{
  "n_layer": 10,
  "d_model": 256,
  "n_experts": 128,
  "experts_per_token": 8,
  "d_expert": 64,
  "d_shared_expert": 64,
  "activation": "gelu",
  "moe_layers": [1, 2, 3, 4, 5, 6, 7, 8, 9],
  "router_score": "softmax",
  "normalize_top_k": false,
  "routed_scale": 1.0,
  "balance_loss": 0.0089,
  "balance_bias": false,
  "n_groups": 4,
  "groups_per_token": 3,
  "init_std_router": 0.0364,
  "lr_router": 0.00115,
  "vocab_size": 16384,
  "norm": "rmsnorm",
  "norm_eps": 1e-05,
  "tie_embeddings": false,
  "optimizer": "muon_variant",
  "lr": 0.00681,
  "beta1": 0.95,
  "batch_tokens": 131072,
  "seq_len": 1024,
  "train_tokens": 538400000,
  "steps": 4108,
  "dataset": "wikipedia_en"
}
Below are experts of layer 3 (counted from 0) of a mixture-of-experts language model. Rows are named up (a neuron's input weights, with its number), down (a neuron's output weights, with its number) and show model dimensions 0-63. Each number is 128 + 24 x the weight over its row's rms, rounded and kept within 0 to 255.
Before each expert's rows: a language model's description of what the expert responds to. This comes from a sample of Wikipedia text that the model never trained on.

# expert 59
It responds to: Mostly the, plus its, his, their, this and possessive 's, starting a noun phrase after of, in or a verb.
up0 [131 110  90 126 134 133 129 143 115 117 169  75 137 119 149 124 163 121 155 151  85 103 125  57 123 104 153 145 123 151 164 130 133 119 190 135 157 101 121 134  82 129 144 164  89 104 125 120 128 147 124 148 130  92 115 132  81 144 142 124  72 206 143 137]
down0 [121 145 131 154 147 205 122 140 100  90 100 124 163 144 158 103 116 155 153 133 155 107 139 150 156 166 102 162 142  92 110 105 179 154 131 123 105  98 136 152 112 174 144 148 110 107 139 133 121 101 112  97 141 100 109 138  90 114  97 104 125 100 108 118]
up1 [141  72 133 159  97 109 143 116  97 122 130 115 103 150 131 150 165 175 154 143 141 154  94 149 129 120 154 152 144  99 157 108 134 114 108 109 117 156 135 125  80 122 147 132  77 129 118 148 147 147  79 136 143 130 130 176 116 136 122 133 146 131 123 101]
down1 [173 142 199 128 125 133 116 146  83 142 107 117 113 149 141 146  84 108 144 116 134 110 158 155 194 117 140 144  94 110 118 153 156 144 132 168 147 182 140 136 118 155 118 136 161 117 150 120 143 111 135 120 105 148  96 107 130 128 124 128 130 127  89 106]

# expert 42
It responds to: Digits 1, 2, 3 beginning numbers such as years (1984, 2010), dates, codes (RJ10, SS18) and table figures, plus Roman III.
up0 [172 131  90 177 128 154 126 147 134 139 128 151 157 153 114 160 127 106  51 140 147 117 153 120 169 126 159 136  99 162  93 125 108  90 151 180 104 141 107 177 173 120 153 110 153 173 162 112 144 137 161 123 134 140  99 149 131 122 149 147 136  97 163 125]
down0 [107 152 163 112 128  94  87 146 130 106 109 152 120 128 151 103 125 114 123 125 110 121 131 130 140 135 111 131 192 165 110  65 143 138 168 165 165 159 130 120 177 121 139 153 135 149 141 113 161 143 122 140 119  82 155 137  88 148 180 102 186  77  93 115]
up1 [ 74 115 134 115 114 128 131  76 141 136 166 107 114 146  89 126 126 156 159 190  88 134 130 103 119 167 126 121 108 101 123 141  89 105 127 155 107 103 124 131  76 134 125 171 172 121 182 140 120 139 128 101 136 177 124 165 135 143 142 146  94 148 124 126]
down1 [128 114 150 144 145 108 123 126 142 127 147 101 166 148 129 141 156  92 125 136  96 166 147 142 145 170 119 119 135 129 153 128 127 122 121 133 112 110 111 118  94 158  93  57  98  93 109 120 156  90 144 125 127 177 136 131 126 145 142 209 114 159 172 159]

# expert 18
It responds to: Single capital-letter pieces starting proper nouns or headings, especially R and L, after parentheses, quotes or blank lines, as in Race, Russian, Hood.
up0 [135 113 119 152 129 114 122 135 135  99 128 125 148 105 103 137 134  98 153 137 130 124 115  86 137 122  87 142 182 150 114 154 120  94 132 168 134  80 137 120 149  88 128 108 106 117 136 144 120 122 120 146 160 138 109 136 137 110 107 124 117 171 138 136]
down0 [128 105 140 184 119 135 112 160 157 141 142 136  90 141 137 138 107 122 142  76 104 116 105 154 158 126 117 116 130 138 151 165 123 139 119 158 101 107 124 120 119 150  98 165 139 106 148 133 155 114 120 134 120 160 125 139 152 102 109 111 147 172  89 127]
up1 [125 172 106 120 117 151  84 149  87 133 158 110 147 143 158  95 117 160 111 155  84 147 162 162 114 116 143 123 113 117  95 115 129 126 151 148 119 162 108 123 121 105 145 190 106 142 109 131 141 169 143 161 106 140 156 139 167 124 159 148 164 117 136 156]
down1 [110 104 116 126 125 123 169 119 101 140 127 143 140 146 113 139 154 174 115 107 144 112 146 122 136 121 141 138 128 116 148  91 144 145 138 110  92 156 129  95 102 130 151 147  92 112 156 112 104 134 156  97 143 121 136 108 116 149 142  89 117 122  88  97]

# expert 17
It responds to: Single initial consonant letters starting a split word, often after a quote or parenthesis, such as w-alk, t-wice, (w)ine, t-ire, Sw-im.
up0 [108 117 165  88 109 140 132 140 149  95 144 103 108 172 108 153 138 154  80 132  91  97 101 151 127 112 123  80 100 107 115 128 133  90 162 103 109 161 120 119 112 131  82 124 149 162  72 119 111  72 149  97 158 105 127 124 141  88 110 155 122 155 118 195]
down0 [107 120 101 112 142 141 131 103 154 124 151  89 149 122  98 132 115 114 129 111 107 160 156 127  95 117 145 130 136 118 172 139 104 149 171 106 140 138 134 105 156 112 102 107 188 125 119 139 102 119 133 146 146  84 118 149 130 131 104 169 130 117 139 127]
up1 [130 140 128 119  97 158 105 127 138 107 112 123 164 128  99 152 108 145 148 111 196 145  98 120 115 132 124 112 107 127 161 107 136 132 120 123 147 143 130 125 126 127 145 158 117  89 172 132  91  95 123 114 177 137  83 149 112 153 154  60 133 136 155 120]
down1 [132 146 128 142 127 103 125 151 107 179 113 121 115 158 153 201 111 168 126 135 137 125 103 114 105 143 176  95 158 135 106 116 111 138 158 122 121 151  87 149 126 122 153 146 102 159 129 175  95 104 135 165 100 143  77 145 172 136 118 151 140 133 136 163]

# expert 38
It responds to: Words such as one, some, those, either, each, him, into, only after verbs or prepositions in running prose.
up0 [169 126 118 122  59 112 100 142 122 120  61 139  85 122  98 125 166 105 135  83 167  91 176 135 150 119  99 138 106 118 118  98  88 145 123 140 131 160 129 123 113  97 142  79 105 146 138 146 139 181 144 138 113 192 129 120 155 125 131 184 132 146 149 122]
down0 [120 114 101 147 136 145 131 118 157 144 116 171 150 155 140 114 126 104 102 137 141 147 126 117  97 104 126 104  93 124 122 119 102 152 131  69 158 128 141 168 116 114 105 110 148 131 150 157 122 123 101 124 140 111  91  96 131 120 150  90 130 144 131 126]
up1 [129  94 106 135 101  99 106 131 115 160 135 167 150 133 159 165 150 149 124 137 148 126 141 126 130 150 128 149 129 151 144 108 119 166 171 121 177 135 147 115 174 118 127 120 113 149 130 170 122 171 111 143 123 123 144 123 133 126 121 139 143 121 143 129]
down1 [ 95 176 130 133 141 143 157 102 125 120 127 140 100 146 156 144 149 123  98 117  81 104 128 114 172  92 107 107 148  93 127 139 126 106 122 121 124 123 123 127 113 108  75 122 114 109 143 105  95 140 131 145  88 119 136 166 121 116 149 130 133 117 134  91]

# expert 56
It responds to: Mostly the and The, plus possessive 's, his, its, their, this, usually after prepositions like in, of, on.
up0 [ 97 120 139 145 151 100 129 117 164 135 142 134 120 111 105  93 134 120 155 118 157 114 116 109 108 150  94  93 131 158 146 113 167 122 160 163 102 104 120 141 105 130 145 120  72 152 156 133 127 128  94 154 125 114 145 144 136 169 103 132  97 151 154 131]
down0 [182 130 115 141 133 146  91 104 129 142 105 160 129 167 121 128 125 157 162 115 116  80 144 159 114 139 150 183 139 133 103  76 114  98 131  81 155 135 153 111 130 129 127 143 145 108  94 128 142 178 184 119 161 124 107 137 113 107 135 149 173 102 123 110]
up1 [122 104 165 134 127 132 111 117 155 145 106 113 115 121 170  97 154 112 131 140 132 128 146 158 127 117  96 135 136 144 103 133 158 129 142 175 130 127 153 136 141 146 107 138 125 104  95 145 167 149 109 148 137 145 150 151  94  72 131 129 158 104 145  94]
down1 [147 159 167 160 132 154 114 121 120 110 186 173 124  99  87 153  92 137 126 135 105 101 110 106 133  95 115 157 126 121 148  99 156  94 148 126 138 165 163 139 161 112 120 104 120 126 138 124 120 115 152 128 117 152 144 107 117 160 147 113 133 122 123 130]

# expert 60
It responds to: Agent suffixes er, or, ator ending words (suffer-er, surviv-or) and nouns of war, government and title like War, King, President, chairman.
up0 [116 144 109 132 135 127 163 152 134 108 141 118 131 103 140 146 149 160  92 116 152 108 109 150 159 128 107 116 145 131 135 103 154 129 106 163 144 111 129 145 127 143 120 147 112  80 129 111 142 109 126 148 144 155 140 155 120 101 113 139 116 145 150 131]
down0 [108 131 104 147 110 110 160 152 101 107 117 144 132 107 145 113 132 146 137 132 107  98 117  99 138 139  69 133 114 127 142 106 136 139 130 104 144 147 176  97 124 155 113 137 146 161 129 115 134 116 160  63 131 125  75 139 111 111 138  81 110 184 111 143]
up1 [136 135  93 121 122 138 158 140 165 102 124  92 138  99  79 104 179 182  99 107  87  81 180 168  67 121 105  92 112 115 114 140 104 152 120 101  89 145 132 163 146 152  93 124 121 121 176 112 129 160 118 142 142  95 122 129 167 107 116 123 117  94 135 106]
down1 [158  84 143 108 125  82 115 122 137 166 132 114 170 154 123 160  99 179 143 155 124 134 141 132 101 150 123 152 131 129 121 145 102 106 144  98 103 149 171 112 174 120 127 120 138 169 141 103 157 137 160 117 138  85 125  84 130 112 134 129 121 129 139 120]

# expert 31
It responds to: The words the, he, she, they, there and these, often as sentence subjects before was or is, plus the piece he inside words like whether.
up0 [ 91 143 111 124  92 191 160 117 119 154 113 161  93  85  89 113 104 133 144 133 146 148 139 126 145 134 112  63 116 146 177 161 131 131 131 141  91 140 129 179  78 136  99 121 119  81 183 112 156 128 112 105 137 119 129 137 137 104 108 105  74 168 127 110]
down0 [124 116  79  73 125 124 133 103  87 135  88 150 128 145 149  87 156 107 125 138 146  97 101 103 118 134 135 154 117 152 101 182 127 109 114 157 162 114 120 115 123 152 155 103 115 142 105 121 118 146 132  73 119 114 127 139  93 101 167 127 175 125 136 183]
up1 [154 101  87 132  97 137 114 125 126  94 114 132 146 121 106 129 178 101 109 101 127 127 130  87 102 161 127 114 168 155 123  71 141 159 117 136 146 141 138 144 152 145 138 125 172 138  79 151 118 110 129 133 144  98  64 135 125 125 138  80 138 164 107 131]
down1 [ 84 130 150 144  88 119 131 156 133 169 150 145 157 140 158 111 120 102  91 121 114 122 117 135 150 105 152 102 128 110 173 122 108 145 137 159 140 141 115 164 135 132  85 121 127 134 119 125 135 126 157 150  63  85 111 113 150 127 117 133 132 155 107 109]

# expert 52
It responds to: Plural suffixes completing nouns, such as s, ers, ings, ations, ments, often after other, two, several, like installments, breakers, withdrawals.
up0 [157 101 137 141 119 137  94 119 140 172 108 131  65 103 117 126 145 160 123 127 118 112 134 121  61 124 113 162 113 114 115 175 154 139 159 118 148 105  90 175 133 114 128 145 142 122 147 163 147 104 113 180 187 119 148 190 133 138 102 108 123 134 124 102]
down0 [119 150 155 146 136 145  82 139 147 126 106 116 178 112 132 109 124 121 125 126 114 130 140 122 102 122  82 103 158 121 132 112 143 107  84 150 116 142 117 128 147 175  95  87 103 163 139 125 110  86 100 107 140 124 108 110  84 115 108 127 119 131 130 157]
up1 [161 120 141 128 167 132 138  82 131 156 109 130 138 144  92  80 149  95 133 153 116 140 149 152 155 145 121 121 124 132 123 134 184 163 154 140 109 137  70 125 140 167 108 120 105  97 131 106 129 123 143 156 140  99 127 110 141 113 131 133 118 107 141 155]
down1 [109 132 126 129 102 140 143 153 108 186 130 105 123 143 161  86 136 135 144 152 130 110 129 157 136 141 157 154 128 118 155 128 105 105 142 108 108 129 115 149  91 124  97  97 131 130 149 115 125 106 136  81 124 146 148 131 120 127 132 109 128 154 122 126]

# expert 57
It responds to: Single digits 3–8 in tables, chart positions, scores, ratings and track lists, as in 4/5, 6–7, (4, 8).
up0 [137 138 122 103 106 133  80 116 137 122 142 118 145 121 136 145 124 119 134 147  96 170 170 143  96 145 162 135 122 149 171 134 161 151 109  59 132 180 144 148 109 112 174 122 183  98 129  92 123 124 151 136  89 123 112  95 137 154 104 159 153 135 146 115]
down0 [132  87 115 131 128 124 122 146  88 135 114 121 134 140 101 107 141 124 101 156 110 108 126 141 104  92 148 123 111 127 134  95 137 138 159  94 160 119 170 137 143 130 109 182  94 139 123 154 109 112 105 112  94 150 105  91 163 100 136 127 132 114 127 110]
up1 [137 125 137 105 126 105 171 164 140  89 118 176 107 161 111 138 108 138 123 100 167 105 169 143 107 121  93 131 112 153 135 135 123  82 148 140 107 105 136 125 131 110 127 128 164 134 125  98  92 104 121 137  99 140  83  62 127 157 138 145 154 157 131 206]
down1 [ 94 103 160 144 137 113 145 100  96 143 117 157 149  98 149 138 129 137  74 125 109 163 102 128 146 116  87  98 134 143 136 114 132 158 135 148  97 118 150 135 132 115 123 129 117 165 148  77 144 103 121 104 140 144 150 110 136 155 116  84  92 120 128 151]

# expert 36
It responds to: Ordinary English words and word endings used in prose or headings, such as known, used, published, cover, text, video, episodes.
up0 [165 149 133 134 103 106 113 140 157  99 143 123 109 113 124 159  80 140 133 142 145  82 107  88 137 170 154 113 117 124 103  86 173 178  90  83 158 128 155 134 112 159 115 144 115 139 128 157 144 114 110 117 146 151  93 119 134 127 156 148 113  94 178  98]
down0 [165 130 128 113  97 142 140 138  96 119 157 156 121  93 119 104 114 119 124 120  83  61 114 119 184 145 106 108 111 140  84 105 128 146  99  91 140 126 109 155 150 158 143 122 121 160 157 115 136 118 126 128 159 145 141 163 118  98 146 130 130 130 166 133]
up1 [117 120 146  94  77 127  90 146  64 133 145 144 163 147 143 154 167 149 130 132 145  92 115  77 120 151 117 124 131 107  99 146 123 124 177 153 102 121 143 132  96 172 156 107 123 100 131 111  93 147 142 143 127 154 128 127 169 115 142 161 107 114 161 136]
down1 [156 163 112 116 155 108 159 138 101 112 185  93 132 128  85 158 139 125 139 117  96 116 125 116 118 149 120 110 126 142 151  94 109  89 120 123 151 159 136 129 121 124 148 124 176 160 136 133 131 110 152 133 147 136  93  85 145 112 138 146  98 154 167 161]

# expert 51
It responds to: Bare space tokens just before a number, in table cells or after words like to, another, between, including, as in 16 blocks.
up0 [124 172 153  84 143 165 132 127 182 153 140 152 103 139 100  98 179 153 120  98 125  91 172 139 118 127 139 124 154 141 152 118  81 116 114 127 137 127 120  89 146  83 122 122 107 139 163 102 128  72 168 143  81 145 124  96 121  97 138 142 133 139 126 128]
down0 [163 118  96 141 149 149  88 114 114 140 122 117 147 131 114 134 122 140 153 114 138 146 125 106 155 102 106  74 114 139 144 132 101 150 115 139 116  95 181 143 106 139 136 108 114 117 121 102 128 130 152 168  94 153  97 106 126 107 111 157 169 135  95 123]
up1 [121 121 131  92 104 109 118 134 137 104 131 127 115 136 150 139 101 113 111  88 153 142 128 123 125 149  79 145 127 132 121 143 102 127  80 168 140 143 106 135 119 168 140 133 145 146  71 108  79 130 140 144  90 137 129 136 149 123 143 136 140 172  98 127]
down1 [150 117 127 147 169 107 148 146 150 128 118 131  93 134 124 132 130 196 125 146 116 112 146 150 105 104 134 143 104 119 137 128  90 144 121 108 162 120 112  98 106 117  96 130  95 100 155 112 104 180 151  99 180 144 128 174 161  66 117 146 106 127 161  99]

# expert 48
It responds to: Middle or final digits and dashes in years and win–loss records, plus league, team and country names in baseball and football tables.
up0 [127 117 178 122 101 109 135 143 129 119 137 137 160 156 112 159 140 124 102 141 114 127 159  99 131 141 110 142 143 119 127  97  99 143 163 127  99  99  81 149 123 138 111 140 118 125 112 107 137 122 106 131 156 142 133 128 118 145 137 171  75 157 146 143]
down0 [163 132 149 124 129 193 125 153 126 129 116 132 121  94 112 116 118 118 159  99 130 104  75  96 103 118 136 132 129  93 124 123 149 129 119 168 137  97 177 138 130 160 153  98 135 115 135 141 101 110 128 126 126 128 165 135 138  70 115 109 129 124 121 127]
up1 [151 124 131 117 128 115 195 159 148 120 195 146  95 124 171 136 104 147 144 115 119 106 120 125 134 105 121 144 144  91 104 101 118 131 152 111 112 108 141 128 127 105 166 132 157 131 129 122 146 120 121  83 139 138 159 130  75 132 135 156 147 154 126 134]
down1 [155 132 146 126  91 137  90  79 148 133  95 137 113 129 112 102 117 111 142 134 102 151 128 141  83 127 171 117 108  93  93 128 155 160 133 157 120 147 128 145 139 105 132 159 159 179 120  88 136 134 108 101 157 114 143 136 121 119  95 110 139 148  92 109]

# expert 25
It responds to: The first digit 1 or 2 of multi-digit numbers after a space or parenthesis: years, centuries, scores and table figures, such as 18th, 2020, 19'.
up0 [ 97 147 150 176 105 137 128 160 102 189 116  81 121  99 120 121 141 109 139 112 150 141 109 114 133  98 140 160 122 168 139 105 159 147 133  77  96  89 160 116 116 121 139 116  48 142 140 139 121  75 119 112 120 144 153 144 168 116 143 150 157 105 129 155]
down0 [158 111 142 138 160 117 143 127  76  87 116 134 116 105 132 112 108 126 131 110 137 147 137 187 154 107 111 141 146 126 200 119 113  90 101 107 118 108 156 126  85  76 106  70 116 132 126 114 152 161 159 142 122 116 162 122 117 156  95 126 109 141 177 131]
up1 [103 144 140 108 114 161 118 125  90  98  99 161 112 137 110 137 147 113 167 138 176 123 115 103 119 138 120 157 145  93 139  91 137 128 138 120 160 126 165 128 130 119 131 151 109 148  89  89  92 126 108  80 125 128 187 115 151 118 103 122  90 147 114 128]
down1 [114 103  90 109  92  94  99 111 113 122 139  75 151  95 143 121 136 100 113 144 104 109 134 140 104 137 145 108 114 153 151 127 116 140 136 133 119 116 112 158 101 124 162 117 115 119 141 129 166 148 100 140 112 104 116 190 176  94  95 146 141 134 150 118]

# expert 5
It responds to: Abstract or general nouns and noun-final suffixes after the/a, usually before of, such as order, role, population, mobility, preference.
up0 [132 152  94 103  71 116 145 158 123 128 129 150  96 123  89  83 123 148  97  58 168 122 110 129  68 173  80 140 129 136 144  96 118 103 101  69 148 126 101  68 120 159 130 114 105 116 124 179 157  86 147 156 143 156 154 163 174 135  95 105 133 136 116 112]
down0 [154 117  80 140 130 109 125 156 135 114  97 113 154 127 116 143 118  85  99 146 134 111 131 108 140 131 117 141  97 155 150  99 166 163 150  80 144 112 130 136 121 113 116 135 113 127 128 126 158  80 145 146 110 116 180 132 148 103 160 167  89 124 122 120]
up1 [ 96 102 118 112  99 163 136 129 136 112 148 161  92 131 107 181  90 103 115 138 151 128 141 126 125 165 108 128 146 106 120 112 110 122 160 105 140 151 153 115  80 173 140 136 140 124  96 140  70 160  78 116 125  80  95 108  96 124 120 123 133 103 121 151]
down1 [175 140 176 111 136 138 123 189 148 134 161 150 119 111 138 130 108 144 113 136 152 152 143 139 172 129  91 124  97 116 100 141 105 131 110 115 115 167  94 155 125 128 161 127 121 163 172 140 185 141  96  68 116 145 155 107 127  98 120 138 126 137 175 118]

# expert 3
It responds to: En dashes, hyphens and slashes in score, year-range and date spans, plus the digit right after, as in 2–1, 1898–1969, 2016–17.
up0 [127 107 125 183  89 123 125 128 134 124 171 115 155 131 129 116 157 171 120 131 140 146 141 127 105 106 117 134 122 138 158 131 138 122 125 153 145 119 144 152 126 106 156 111 102 136 123  85 126 106 148 173 145 120 129  94 127 131 132 163 172 102  98 129]
down0 [133 159 142 128 122 130 109 104 135 114 116  94 166 154 134  94 157 145 132 131 104 150 130 121 101  90 125 104 152 105 110  94 150 113 146 104 150 115 114 178 159 142 140 153 145 115 130 134  83 148  84 143 107 163 114 138 126  82 140 120 102 118 103 109]
up1 [158 142 157 154 142 133 144 159 119 128 135 108 137 135 141 121 130 138  90 174 134 122  97 122 116 150 142 110 111 175  69 103 127 173 141 131 101 103 139 101 123  99  93 112 123  96 152 113 138 131 133 166 157 133 161 141 124 125 144 122 150 128 133 115]
down1 [112 138 145 147 127 111 116 155 126 143 124 124 176 122 114 158 134 164 131 127 106 128  87  61 141 104  81 108 145 138 126 117 141 158 109 138 131  82 128 152  99 149 121 105 150 104 143 112 146 184  96 118 124 120  79 109 111 107 126 128 129 107 119 131]

# expert 30
It responds to: Dollar signs, braces, plus/minus signs and separators in LaTeX formulas and tables, plus some mid-sentence nouns like voting, merger, group.
up0 [120 123 164 128  62 117 140 119 121 107 135 118  97 131 116 135 115 115 115 157 114 152 176 109 107 111 124 104 161 120 206 157 124 151 118 122 146 172 163 116 141 120 146 117 114 122 129 129  99 142 115 157 202 134 134 102 127 130 123 139 127  91 103 144]
down0 [128  79 107 183 133 167  80 118 118 138  95 167 119  91 144 154 134 144 118 133 106 133 124 125 108 117 128 102 100 124 148 129 156 124 129 124  82 132 109 159 143  78 143 132 162 117 143 164 131 103 112 120 119 134  70 147  90 119 158 101 133 111 132 115]
up1 [149 105 123 114 136 136 154 134 106 132 158  97 116 144 166 124  92 108 147 102 151 114 114 123  68 134  92  72 118 141  90 131 121 119 117  70 176 107 162 116 107 159 151 141 123 116 156 118 164 109 125 112 136 127 109  86 142 136 118 124 168 110 121 143]
down1 [162 122 140 100 182 122  98 124 109 104 116 114 132 110 147 112 138 115 109 141 117 105 128 120 140 129 141 104 113 127 126 119 135 105  79 156 145 117  95 146 116 161 149 128 128 125  88 163 124 130  86 109 121  80 115 127  90  91 122 156 141 127 120  89]

# expert 1
It responds to: The space before a number in tables and stat lists, mostly after pipes, colons or semicolons, as in | 13 |, Turnout: 5,601, plus °, ′, †.
up0 [117 119 107 127  75 104 103 102 143 118 122 146 141 124 105 153 128 107 145 172 124 129  91 114 149 131 125 126  97 113 104 134 150 101 134 107 158 127 119 142  51 139 120 154 154 153 141 119 151 128 139 117 104 153 134 181 149 147 151 136 130 138 141 108]
down0 [105 139 149 137 138 140 156 123 121 121 122 120 143 169 142 132 155 126 122 156 139  80 182 139 113  93  70  94 113 139 127 123 146 116 107 111 179 170 144 113 152 189 100 121 118 138 106  99 127 149 149 190 162 100 146 132 157 106 126 104 117  95  92 122]
up1 [ 94 128 152 120 170 158 146 123 133 137 120 142 125 146 110  97 119 154 135 148  95 147  97 146 136 107 161 132 126 138 146 138 160 140 103 135 105 119 117 157 112 111 105 110 123  72 138 139 115 141 164 125 151 119 169  98 136 152  99 125 148 118 149 141]
down1 [112  87 140 138 112  99 120 112 148 144 135 123 127 124 114  79  96 124 118 136 113  74 129 132  78  95  77 142 137 125 144 126 124 101  81 116 115 159  94 131 140 117 138 124 138  94 141 109 106 153 120 142  85 141 143 155 120 103 114 118 117 105 114 133]

# expert 24
It responds to: The pipe opening a new Markdown table row right after the previous row's line break, in minor-planet lists, sports results, filmographies.
up0 [152 139  86 147  93 112 135 185 138 155 142 124 147 122 134  98 135 114 144 150 151 176 125 104 123 150 117 133 103 152 128 128 106 180 107 162 125 128 146 129  93 130 129 109 126 130 160 120 123 130 110 189 117 155 140 146 115 132 114 106 152 155 147 145]
down0 [147 115 136 109 133 118  80 109 148 122  91 113 137 136 138 147 157 179  96 149 133 111 128 140 123 139 126 126 133 153 106  81 163 114 116 158 143 133  95  98 121 165 121 110 104  82 123  99  79 154 133 105 109 112 114 109 160  75 112 137 113 150  99 129]
up1 [ 79 130 133 155 127 110 142 135 119 133 138 119 143 146 169 129 117 133 130 109 169 114  97 123 112 132 164 142 108  91  93 133 177 103 130 125 131 104 135 111 168 127 158  94 151 124 122 180 109 107 111 109  92 178 131  97 104 116 136 154 146  89  83  94]
down1 [127 134 129 145  98 105 159 121 170 115 113 116 173 182 107 158 118 147  93 106 142 138 110  98 148  95 111 124 102  92 151 127 191 137 157 119 114 157 143 147 149 151 140 112 124 103 134 163 113 131 147 110 142  96 142 121 109 143 143 101 165 127 106 108]

# expert 6
It responds to: Word-initial letter pieces, especially f/F, and Latinate prefixes like ab, imp, conf, disc, as in heartfelt, Effects, affirmed, Foothills.
up0 [116 109 151 129 138 105 143 105 147 124 135 147 126 136 133 126 118 129 117 140 141 111 144 139 142 139 130 128 130 104 119  98 109 135  87  99 147 104 153  75 210  98 126 122 127 158 136 137  82 107 113 136 158 121 154 100 140 152  99 114 137 101 158 168]
down0 [ 73 155 116 126 138 127 130 139  97 123 110 115 133 120 114 115 125 137 104 144 159 121 167 101 127  94 138 137 147 127 154 105 142 124 103 119 149 142  93 137 145 106 173 115 122  73 113 153  60  92 126 150 127  98 116 173 111  97 118 119 124 104 143 126]
up1 [127 152 127 107  92 131 123 125 113 133  84 110 118 119 145 161 153 153 142  89 147 102 145 135 175  92 140 131 136  98 130 107 111 108 138 117  91 157 141 158 163 151 128 105 123  88 123 158 126  96 159 128 121 151 130 152 125 130 124 105 124 137 113  76]
down1 [102 148 138 149  87 147  92 116 150 112 156 172 141 147 152 143 161 154 163 109 109 164 118 102 156 128 126 139 105 138 101  98  86 131  72 125 133 102 137 133 120 123 106 121 147  67 116 156 140 135 120 132 119 146  95 129 142 110 137  85 184 103 116 138]